Weights of a small mixture-of-experts language model, trained from scratch on English Wikipedia.
Size: 9 layers, vocabulary 8192, 20.8M parameters.
Experts: 96 experts in each of 6 layers, 64 squared ReLU neurons an expert, 4 picks a token, a sigmoid router, a shared expert of 128 neurons.
Training: a variant of Adam for the experts, 353M tokens.
Below are experts of layer 3 (counted from 0) of a mixture-of-experts language model. Rows are named router (the router's row for the expert) and show model dimensions 0-191. Each number is 128 + 24 x the weight over its row's rms, rounded and kept within 0 to 255.
Before each expert's rows: "comes after" lists some tokens at least twice as common just before its tokens as in all text. This comes from a sample of Wikipedia text that the model never trained on. Tokens count by the router's weight.

# expert 95
comes after: " ", " (", "D", " R", ").", " Al"
router [143 112 144 121 116 149 112 151 157 116  93 109 146 145 145 139 141 128 147 158 139  90 137 152 126 100 138 112 152  86 106 151 122 162 124 109 130  93 131 123 167 114  93 134 128 108 171 127 158 149 117 142  99 102 151 134 109 146 169 136 160 179 120 120 111 130 166 188 133 134 126 131  85 100 136 138  92 121 117 119 143 150 166 137 132 117 149  65 123 128 135 124 151 103 110 144 137 175 158 130 166 119 149 132 122 112 156 116 160 109 119 154 133 107 124 113 102 110 128 106 112 114 132 167 155 135 132 144 139 117 125 161 191 138 122 130  94 108 141 151 122 150 143  89 112 153 158  75 111 163 125 100 135 144 171 122 126 159 114 123  90 149 100 161 112 118 119 129 177 155 162 154 156 165  73 131 117 133 121 115 115 152 164 102  91 104 137 163  99 155 163 178]

# expert 86
comes after: " (", " ", " re", "-", "–", " un"
router [116 115 154 127 134 121 156 148 166 130  94 118 148 124 135 150 151 156 158 160 130 112 137 152 118 130 118 125 178  74 109 107 108 180 118 133  96  66 116 165 131 124 121 122 162 102 142 128 152 155 104 131 128 124 131 112  81 118 135 121 139 146 129  92 146 128 174 121 192 124 118 110 109 142 147 135 132 137 137 132 143 116 162 113 129 135 133 140 176 163 154  72 157 101 188 116  95 128 133 129 137 142 135 110 122 103 164 124 180 169 123 136 118 114 108 164 108 118 143  80 126 102 113 154 139 154 144 106 136 125  91 121 138  89 166 126 131 149 137 119  54 106 148 125 122 146 173  95 122 125 131  92 167 162 144 112 109 147 133 112 110 132 136 128 122 136  87 149 145 153 123 149 122 150  92 123 157 139 113 142 168 132 145 159 109  85 160 122 111 161 109  94]

# expert 75
comes after: " was", " to", " he", " also", " and", " He"
router [153 152 156 129 131 113 170 133 144  95  66 139 131 131 157 114 136 127 149 134 145  96 106 163 101 174 144 134 136 106  80 144 105 131 146 144 128 118  92 149 108 146 110 132 126 109 151  92 153 118 115 165 164  81 164 132  96 110 136  97 138 145 162 112 121  84 121 135 159 184  92 124 123 126  99 178 113 150 127 163 168 140 158 128 173 171 141 128 167 148 153 113 118 143 139 153 133 121 182  79 116 144 147 115 116  89 173 114 167 144 110 135 145 102 140 115 129 137 122 130  90 116 124 133 107 169 145 134 158 108 108 129 128 104 125 134 124 151  99 118 116 120  96 126 130 125 139 106 133 119 107  83 139 194 106 127  85 157 107 119  98 151 129 160 152 161  91 115 138 129 159 135 159 159 114 121 111 113 100 127 146 113 144 107 131 110 156 110 155 123 112 162]

# expert 82
comes after: " M", " N", "0", "6", "8", " T"
router [135  96 135 114 126 122 156 100 170 141 124 145 126 123 191 141 102 122 175 120 212 108  94 117 135 126 158 133 155 156 110  97  79 139 162 158 119  80 126 139 129 169 161 113 129 113 126  97 137 147 139 131 115  95 150 129  84 140 152 131 153 163 116 112 127 128 125 178 129 164 166 151 106 128 122 136  89 177 132  98 147 170 165 113 131 164 128 101  76 138 155 170 113 114 134 149  99 120 129 115 188 128 108 126 120 118 155 150 128  93 110 132 156 147 179 149 114 128 110 115 123 160 151 135  93 127 135 117 120  60 120 113 127 131 168 163 141 130 135 123 113 111 144 119 106 114 138 135 122 122 131 128 134 120 109 111 153 127 162 133 104 146 129 155 130 138 125 122 139 115 149 162 162 154 145 149 137 118  75 153 160 164 159 126 123 108 129 121 124 162 140 156]

# expert 68
comes after: " the", "2", " in", " as", " a", " The"
router [146 119 138 149 138 101 163 133 166 153 103 138 121 141 131 176 106 129 165 100 126 121 149 148 166 155 181 149 142 116 101 139 114 112 129 127  99 131 116  97 155 121 151 109 153 126 130 115 123 127 104 130 108 111 146 132 110 146 170 119 137 175  99 109  81 116 109  91 173 148 179 117 106 137 160 162 107  77  69 141 136 140 168 120 133 145 151 120  83  98 114 148 146  98 122 137 133 109 122 170 142 135 121 147 129  94 130  86 128 120 121 125 116 100 126 150 120 107 153 133 117 132 116 120 137  85 169 104 126  77 117 136 153 109 164 136 133 152 106 112 122 124 132  99 129 135 162 103 147 121 139 165 157 145 149  92 161 146 168  92 102 153 136 154 118 129 124 123 158 105 146 129 154 151 102 120 120 112  90 151 152 178 110  76  99 120 114 136  50 134 146 143]

# expert 94
comes after: " \"", " (", "'", "-", " and", " un"
router [120 141 154 132 117 150 168 143 162 159 100 151 118 199 112 144 107 136 166 126 142  83 137 129 141  87 141 124 124 153 106  91 115 159 129 151 115  83 117 163 144 130 101 104 128 162 105 119 121  97  88 143 138 110 132 121  74 142 144 115 168 125 130 103 116 147 127 120 178 111 163 130  84 114 153 160 108  98  75 174 145 168 153 122 141 164 202 140 147 165 158 112 106 161 157 151 108 127 175 140 137 150  97 137 122 106 142 135 159 137  96 124 122 114 128 155  87 125 141 141 155 131 105 152 147 131 137 143 113 121  89 115 164 118 136 134 125 173 115 119 107 117 153 137 153 151 147  88 127  92 108 135 137 119 164 117 125 149 138 121  95 136 119 132 170 145 110 138 129 144 132 144 156 131  79 114 120 135 134  84 128 152 128  90 121 102 145 112  94  99 125 121]

# expert 78
comes after: ".", ",", " him", ").", " on", " did"
router [120 166 184 178 128 126 106 127 146 122  52 127 143 124 130  94 102 127 132 143 131 118  88 144 146 139 161 107 169 138 144 114  99 102 123 136 153  57 116 155 109 135 121 157 139 134 150 135 139 158 113 119 104  91 125 173  68 111 162 105 170 147 116 112  99 104 151 157 168 160 137 137 120 103 105 149 134 119  92 165 149 120 143 101 163 162 146 126 101 116 122 131 147 125 169 108 119 159 159 125 132 127 116 117 123 121 161 144 137 155 105 148 126 150 134 112 116 114 110 114 128 160 129 188 117 135 143 134  92 106 156 130 192 135 179  91 124 146 133 104  82 120 123 107 109 110 144 125 134 149 101 128 134 159 142  93 126 156 124 137 121 102  90 144 111 139 118 105 162 107 132 164 141 132 109 124 133 111 102 156 112 156 114  80 131 119 153 111  86 123 123 149]

# expert 69
comes after: " B", "B", " b", " M", "b", "M"
router [140 123 154 102 126 115 152  99 175 139  94 140 146 166  78 161 130 121 110 178 141 117 140 151 153 122 185 118 138  95 114 145 120 106 148 110 153 109 132 131 174 122 145 170 152 134 174 146 132  95 126 132 150  99 133 143 110 141 143 177 131 176 110 146 114 104 130 144 178 174 169 123 119 152 127 173 128  82  98 108 142 144 146 131 142 120 137 114  85 144 132 135 132 164 119 151  94 130 142 145 150 131 117 138 120 102 116 110 163 151 120 126 119 125 118 118 125 114 153  98 147 170 161 118 149 107 149 146  98 104 154 173 197 100 139 113 146 140 109 131 118 125 159  66 168  73 128 103 150 140 154 122 135 152 104 107 103 123 127 121 144 160 134 185 109 125 118 136 175 141 121 133 130 155 121 144 113 142 135 102 142 128 145 136 150  78 100 110 132 136 134 122]

# expert 54
comes after: " the", "-", "|", " first", " Total", " All"
router [148 112 168 146 118 116 133 148 157 141 110 152 172 124 120 191 144 118 150 115 128 103 138 151 142 125 138 144 143 145  95 129  93 158  85 145 111  84  67 137 157 158 124  92 149 146 135 120 112  96  89 146 156 154 140  99 115 131 128 103 124 116 140 147 102 100 151 147 158 111 131 110 125 139 104 134  85  81 148 172 123 164 137 116 144 153 161  66 132 154 132 156 125 152 144  87 110 132 164 169 111 111 133 166 120 102 140 144 102 166  95 144 141 118 150 128 125 115 147 115 108 138 101 123  96 145 167 107 149  82 102 125 151 116 110 138 128 125  95  99 121 113 130 127 147 139 134 125 141 122 155 133 122 128 133 116 160 182 130 102 126 134 151 141 151 159 132 139 164 125 140  98 167 151 121 114 142 166 128 101 162 162 164  99  66  74 149 110 109 139 143  99]

# expert 92
comes after: " ", "\\", "A", "C", "T", "P"
router [142 153 133 132 128 121 142 129 173 149 120 116 150 143 149 138 141 106 130 148 153 112 135 106 117  96 136  99 132 115 109 164 126  92 172 117  85 135 114 173 160  93 100 138 165 144 131 128 123 155 114 127 123  93 139 177  96 161 154  81 147 156  87 118  99 149 154 150 118 145 160 149 119 148 151 146  88 100  97 125 113 161 175 130 135 126 126 175 113 129 135 113 120  87 142 151  98 141 126 128 111 119 130 131 138 109 148  99 165 133  91 166  87 128 178 134 134 140 140 100 124 140 117 135 120 107 151 168 106 111 140 179 119 111 135  97 131 175 119  89 129 154 130 117 135 118 147 102 110 143 111 114 143 115 149 105 144 169 130 161 125 164 118 157 108 115  80 136 201 164 136 141 159 135 153 173 165 122 113 125 164 155  90 140 100  94 148 144 107 149 138 118]

# expert 72
comes after: ".", "\n", "==", " D", "===", " =="
router [140 142 154 154 126 151 120 124 150 128 115 136 164 154 174 153  95 127 125 146 154 104 130 132 153  95 125 126 164  70 104 110  89  96 112 129 104 110 118 146 129 145 104 110 152  94 119 112  96 102 118 100 104 125 155 130  83 146 143  97 171 166 165 100  96 112 140 116 159 106 156 137  84 122 135 162 149 159 129 159 160 138 131 102 109 182 143  91 120 149 114  99  87 101 140 135 108 158 128 141 151 147 142 104 127 103 181 121 155 102 114 155 135 120 122 132 134 132 150 127 146 131 110 155 170  98 134 158 144 120  71 137 142 124 162 132 106 143 122 112 112 120 146  94  99  88  94  93  91 131 108 122 152 118 149 119 151 121 142 120  61 138 114 151 124 161 129 152 170 122 120 121 188 121 109 128 121 104 127 112 133 152 164 107 130  83 140 167 117 148 160 133]

# expert 80
comes after: "\n", ".", " is", " as", " was", " with"
router [167 111 152 162 149 149 168 135 116 100 122 131 103 129 148 140 107 124 134 171 128 128 138 127 115 105 157 112 161 124  70 123 118 100 129 166 124 145 142 120 138 139 107 139 137 117 133 114 161 125 114 165 124 111 173 146 118 129 125 144 127 124 109 122  96 108 162 114 125 155 141 134 125 108 127 168 137 120 114 113 134 179 165 115 162 156 158 145 113 146 102 114 129 115 153 141  77 151 134 163 181 100 161 142 128 133 135 127 148 133 133 141 124 116 137 157 133  76 133 122 126 140  67 140 101 121 174 123  82 126  98 128 114 109 153 136 131 135 116 122  91 127 164 153 131 111 119  48  87 171 128 142 137 160  87 121 134 149 137  88 131 157 129 124 133 126 101 130 174 160 175 162 197 125 105 140 187  93 113 122 165 144 147 131 108 118 146 124 106  95 148 124]

# expert 14
comes after: "4", "5", "3", "6", "7", "8"
router [152 111 150 126 131 120 151  97 144 141 119 118 154 128 147 143 128 121 122 153 127 112 149 133 102 108 171 124 173 107 134 114 111 120 122 119  80  91 111 130 102 109 160 126 140 134 148 113 118  87 132 109 102 110 217 125  71 129  92 128 137 135 147 155 151 134 105 161 122 124 122 121 100 119 138 124 114 113  84 142 152 197 154  88 152 163 150  88 100 129 150 111 115 106 170 153  66 144 144 121 127 144 157 110 130 102 124 172 137 162  86 132 159 103 127 153 140 148 114 150 106 140  89 124 103 123 146 130 134 108 126 171 147 113 175  93 160 126  88 139 120 112 118 151 150 140 149 135 139 129 117 120 170 141 151  98 161 140 172  94 118 135 115 182 161 112 109 126 158 135 164 133 154 138 163 131 139  96 121 127 126 150 140 120 112 100 158 156 116 147 120  96]

# expert 93
comes after: "\n", "==", " =", "===", " ==", " ==="
router [151 111 162 142 120 143 131 166 151 132 147 146  97 134 150 180 129 124 144 193 156 119 122 160 136 129 144  93 122 106  89 143 118  89 101 113 127  72 119 117 185 136 135 138 149 126 132 128 159 133 120 136 147 122 164 127 131 169 157 114 164 171 125  94 116 101 118 102 145 124  95  99  72 103 113 133  92 127 117 137 168 125 112 135 137 172 174  75  97 134 107 109 146  92 128 146 122 110 131 160 168  90 135 134 108 106 177 144 142 101 104 168 151 146 111 118 133 105 144 109 113 128 137 132 137 131 110 139 123 116 135 153 175 107 135 108  80 158 109 137 119 129 127  93 147 104 133  94 137 137 147 145 142 159 152 100 148 156 136 122 139 176 114 174 138 159 136 145 172 124 115 109 167 157 127 161 119 112 131 136 122 133 114  92 135  98 152 142 132 105 165 171]

# expert 88
comes after: "0", "9", "8", "1", "7", "2"
router [137 117 122  85 120 141 113 178 136 117 103 143 108 153 130 159 115 128 131 129 157  97 139 146 152 120 163 127 167 122 114 131  99 123 156 141 109 120 140 153 165 115 122 137 110 135 120 107 135 141 125 114 169 144 148 145 107 108 129 120 161 138 157  96 115 168 156 120 127 149 145 112 112  88 129 136 101 100 100 195 182 151 140  76 147 128 121 100 115 110 129 106 107 110 139  99  65 120 165 136 146  81 144 120 125 149 128 143 183 132 122 107 130 102 114 134 150 114 152 148 131 169 114 153 107 148 158 124 100 110 117 160 104 131 138 125 139 164 106  84  62 101 156 119 145 126 149 102 169 142 153  93 133 165 125 131 128 129 178 130 132 154 145 154 125 188 100 128 186 116 130 132 137 182 128 139 145 125 126  84 138 121 154 106 121  98 127 145  98  99 154 139]

# expert 76
comes after: " |", ";", " /", ":", "born", "aged"
router [147 113 143 120 131 113 110 126 159 102 119 173 125 151 108 163 145 127 125 146 148 119 117 121 124 134 158 127 138 122  98 151  71 131 137 111 160 105 137 155 159 148 136 102 128 131 144 135 148  86  48 162 149 130 132 131 131 131 187 122 198 138 150  96 109 127  99 155 135 174 177  66 117 139 118 153  75 122  89 164 106 125 109 132 116 134 112 122 146 143 135 109 139 149 134 115 110 121 126  83 124  92 132 144 115 108 167 107 118 105 116 135  92 140 150 122 158 130 125 137 110  94 141 176 128 111 143 122 129 115  89 173 182 131 120 112  95 148 115 109  82 157 167  90 147 124 118  85  98 147 107 109 116 148 160 137 144 164 130 102  96 113 115 155 115 135  97 104 144 141 135 150 129 119 101 154 152 123 114 103 164 138 134  93 138  83 129 137 115 137 123 132]

# expert 70
comes after: " =", ",", " (", ")", "1", "born"
router [174 125 143  97 115 118  99 140 115 135 111 130 168 119 158 120 126 133 113 128 152 105 119 158 144 145 133  99 155  90  82 130 125 135 152 141 126  92 160 153 131 136 109 116 140 163 118 128 146 125  76 107 127 107 155 137 142 122 143  96 103 145 111 116 132 175 125 106 124 162 164 112 116 125 125 143 131  87 129 139 157 146 140 104  99 141 158 118 148 122 163  61 176  94 124 143  83 160 139 149 169 126 106 133 127 123 164 147 146 168 113 108 167 135 125 122 152  83 170 128 134 117 102 115 166  84 190 127 127 101 118 167 123 110 117 126 138 169 105 127 121  75 119 103  77 142 145 121 120 126 143  76 140 162 134 119 116 151 143 142 139 137 105 160 138 160 112 167 172 138 175 169 146 147 119 143 152 131 118 136 127 113 149 132 110  91 126 173 119  90 123 121]